Below are experts of layer 13 (counted from 0) of a mixture-of-experts language model. Rows are named router (the router's row for the expert) and show model dimensions 0-255. Each number is 50 + 10 x the weight over its row's rms, rounded and kept within 0 to 99.
After each expert's rows: "comes after" lists some tokens at least twice as common just before its tokens as in all text. This comes from a sample of Wikipedia text that the model never trained on. Tokens count by the router's weight.

# expert 0
router:50 40 45 60 50 54 48 48 56 41 41 53 47 50 44 38 37 44 65 49 47 44 61 55 41 30 50 62 53 49 33 41 46 48 44 46 52 58 31 45 45 35 49 48 67 36 31 35 40 22 49 63 47 42 65 60 61 42 43 52 60 43 34 46 56 50 38 47 46 40 42 42 33 43 60 48 36 55 54 45 43 52 53 61 53 61 44 62 43 57 47 52 45 45 42 67 53 45 65 48 64 46 41 42 48 48 24 57 57 58 48 52 44 47 48 32 48 46 56 43 46 58 64 45 55 56 49 47 43 53 58 31 42 51 59 64 55 60 40 32 67 54 53 40 34 54 40 38 43 54 31 45 47 41 36 45 48 32 47 67 45 39 43 70 32 44 62 30 60 51 63 36 70 34 44 61 38 34 52 54 42 43 49 50 45 73 48 52 48 40 27 54 46 59 49 61 39 52 42 60 54 38 55 49 60 59 53 62 41 67 50 49 52 64 52 58 73 55 50 34 28 49 72 53 49 45 58 61 49 50 36 38 67 31 45 48 53 43 51 35 42 65 31 55 52 45 65 59 47 39 37 69 46 42 46 50
comes after: "\n", ".", " to", " |", " on", "==="

# expert 7
router:46 36 44 43 48 42 54 59 50 66 41 51 56 64 49 39 51 48 63 52 73 41 45 75 59 45 53 64 41 47 52 29 48 50 57 33 39 52 44 37 49 36 43 59 54 42 58 58 54 31 45 51 39 53 54 51 44 34 46 56 46 57 44 45 85 49 52 56 34 41 46 36 57 58 51 33 52 39 52 49 70 59 57 69 66 63 59 58 41 77 54 52 74 38 64 60 59 33 47 64 67 39 59 38 60 44 42 73 55 63 55 58 46 44 47 37 51 43 42 50 61 44 41 52 50 62 41 37 42 43 58 66 52 46 56 53 48 48 53 59 51 33 49 42 49 54 36 49 51 62 60 35 51 53 48 36 42 56 39 47 42 40 37 49 43 47 54 47 38 30 62 29 52 46 76 53 34 39 56 66 37 27 49 54 49 51 33 33 54 43 56 59 54 48 50 62 50 45 37 43 38 42 48 58 56 55 57 42 51 48 46 46 49 44 54 58 63 55 56 43 51 56 48 41 23 64 49 54 50 59 56 67 79 46 54 47 26 46 55 45 63 52 46 47 52 52 49 46 50 51 49 55 47 59 48 50
comes after: " ", " P", " G", " S", "o", " V"

# expert 9
router:49 38 47 60 58 51 45 49 39 61 27 67 46 46 62 58 40 62 61 45 56 41 65 72 33 43 69 54 42 70 50 44 46 61 60 55 35 55 56 61 59 44 66 42 57 46 39 53 59 54 60 41 37 37 39 44 51 49 31 62 52 54 50 66 49 43 43 46 44 37 47 62 55 38 53 42 43 49 36 59 66 45 53 34 52 64 60 61 50 52 62 57 35 42 45 65 49 32 59 65 61 46 49 45 60 65 21 44 59 56 38 36 66 44 63 51 70 48 70 33 64 68 51 64 53 51 59 54 34 45 39 54 48 56 51 41 55 58 61 41 42 58 47 38 35 44 40 58 53 40 42 51 50 43 55 52 63 54 51 71 50 37 46 49 35 49 47 52 39 53 49 47 54 55 67 44 45 65 39 46 51 39 59 57 40 48 52 57 44 49 45 35 45 50 56 49 68 44 56 38 46 50 55 41 55 56 65 44 54 53 57 46 49 38 22 48 54 63 48 47 32 44 56 54 55 47 60 56 28 41 47 53 45 47 52 31 52 47 40 67 60 54 59 67 54 38 60 49 33 32 62 36 53 33 31 54
comes after: "-", "\n", "==", "|", ")", ";"

# expert 5
router:45 51 41 65 56 41 68 57 52 55 32 47 53 44 42 42 56 51 62 43 59 36 62 51 36 39 51 56 55 57 59 40 57 59 66 42 52 31 55 57 42 51 55 65 51 50 56 49 51 43 56 56 39 34 42 58 56 41 43 53 32 18 54 50 53 34 34 28 52 40 36 39 46 56 55 58 35 46 54 29 40 48 40 43 60 53 42 54 73 49 50 52 59 38 44 69 55 56 62 51 61 54 48 32 61 46 31 48 46 59 56 53 50 54 62 44 55 65 64 47 54 47 58 56 48 33 46 55 45 43 52 42 60 58 55 59 53 47 34 39 53 52 58 53 50 63 36 58 18 51 44 46 55 63 44 64 74 25 57 66 49 23 32 53 27 43 64 40 73 46 52 28 47 56 47 39 43 30 39 59 56 51 57 49 38 43 62 53 31 52 51 30 59 53 61 50 45 52 47 54 44 47 39 46 48 43 58 44 39 58 55 53 43 58 54 53 65 36 48 37 52 35 62 54 56 41 43 46 53 48 63 45 53 55 47 40 65 45 54 56 57 59 48 49 35 43 45 46 49 55 35 59 49 37 53 41
comes after: ",", ".", " he", " which", " it", " that"

# expert 4
router:31 37 40 56 60 43 53 58 43 59 35 62 46 57 50 47 41 62 45 54 43 41 49 54 43 33 59 44 42 39 45 48 50 55 49 48 37 47 35 43 64 53 45 63 55 51 28 51 66 53 44 50 35 30 51 54 54 48 39 68 54 50 47 48 51 53 51 40 52 37 59 63 64 59 69 48 58 45 60 46 62 32 51 51 52 43 45 40 60 39 45 43 40 55 57 62 42 46 51 47 49 59 50 50 54 39 37 68 34 47 53 44 41 56 63 59 55 60 54 42 52 48 46 80 47 41 52 55 38 51 44 44 39 50 63 49 42 46 28 34 50 49 54 63 64 33 45 40 39 46 49 42 24 48 48 59 51 45 63 28 55 51 48 48 51 56 52 46 54 55 65 30 47 72 46 47 41 25 23 65 70 49 55 45 39 30 56 54 40 55 55 51 56 49 33 58 62 47 59 53 43 59 57 43 53 56 67 56 58 44 40 64 45 47 53 36 73 52 62 41 31 45 50 66 58 36 73 43 22 35 54 43 49 55 59 44 42 39 60 60 46 58 63 47 47 42 42 34 54 37 41 58 52 36 46 37
comes after: " the", " a", " The", " an", "The", " his"

# expert 8
router:54 47 44 61 46 50 59 51 46 49 46 61 60 66 58 47 41 35 57 50 69 36 69 72 65 60 56 46 36 58 53 46 45 53 38 59 50 38 54 36 48 41 64 50 79 54 48 34 68 47 63 40 61 59 44 60 50 46 45 49 53 38 65 62 72 54 59 48 67 44 52 57 47 52 67 50 59 43 38 53 50 49 40 65 34 64 59 50 64 44 63 58 40 61 58 50 59 44 65 50 49 56 46 59 43 37 41 60 47 56 57 38 57 52 68 48 53 53 54 29 53 41 45 55 48 39 59 46 37 45 42 63 50 53 52 41 21 51 69 34 59 42 62 63 57 42 44 32 42 46 54 58 42 44 49 45 47 51 36 45 37 40 61 43 37 60 46 44 48 47 56 45 49 56 55 62 44 54 58 36 58 38 24 52 42 57 43 50 51 39 36 49 64 45 47 69 89 47 37 60 35 47 38 59 60 56 56 29 36 59 48 55 49 52 49 54 63 41 50 40 49 29 53 43 47 55 54 53 32 52 51 49 53 35 52 53 67 46 63 44 59 43 48 58 35 40 48 44 58 52 60 28 58 54 43 44
comes after: " ", " \"", "-", " the", " a", " his"

# expert 6
router:71 43 45 77 43 41 62 43 44 69 21 46 45 45 58 42 43 57 56 48 46 46 42 63 49 37 55 44 41 58 57 38 49 59 65 37 47 54 40 65 52 55 31 50 53 37 43 52 45 41 68 50 47 60 62 47 60 43 30 64 41 49 61 43 75 46 35 34 58 45 40 44 59 43 61 39 43 35 49 34 50 44 69 51 35 48 57 51 64 64 47 57 53 60 59 51 38 50 67 37 54 39 48 48 70 50 42 54 39 58 40 49 68 51 62 38 56 48 46 55 43 58 40 64 49 41 43 56 50 37 35 45 52 38 59 62 63 48 31 48 50 47 52 61 77 66 43 64 48 61 44 50 59 40 44 66 47 33 48 51 51 25 43 59 61 57 57 42 63 33 47 41 45 48 46 59 49 55 39 54 53 55 46 56 24 56 58 51 35 58 54 38 68 64 43 52 49 56 51 60 44 51 59 48 53 39 56 49 38 69 41 39 61 42 39 48 57 52 53 35 47 37 56 57 53 34 72 56 64 32 35 50 58 53 52 49 48 51 53 64 60 59 51 50 35 54 48 57 38 65 46 54 50 53 51 48
comes after: "s", ",", "\"", "er", "es", "ers"

# expert 2
router:32 50 39 72 35 37 63 55 38 61 42 51 57 57 64 54 42 47 73 67 41 52 50 59 46 47 58 35 47 44 67 37 50 40 71 52 51 55 52 36 59 56 71 54 53 52 46 39 57 39 53 60 45 56 62 61 33 35 60 66 33 54 68 37 66 50 46 39 51 42 39 44 52 42 44 35 51 55 47 46 68 43 54 56 48 60 51 39 42 62 58 50 45 50 34 55 35 37 55 53 42 54 45 49 54 53 31 60 41 74 67 36 49 43 58 47 56 53 47 46 52 62 59 46 38 48 56 51 38 29 43 52 52 39 67 38 57 59 53 44 63 50 55 55 35 48 34 45 55 57 44 55 51 39 44 49 58 62 33 69 52 45 45 62 57 43 56 44 59 30 42 54 51 49 31 49 35 42 50 64 39 50 45 52 43 56 53 51 54 59 40 33 39 62 40 54 47 52 44 48 37 53 31 48 51 68 64 53 52 74 46 58 33 77 47 51 67 73 49 44 44 46 51 47 49 39 40 48 53 55 52 42 59 48 53 53 29 43 53 60 53 45 52 59 36 53 72 36 44 49 41 45 57 46 29 40
comes after: " of", "'", " in", "\n", " for", " to"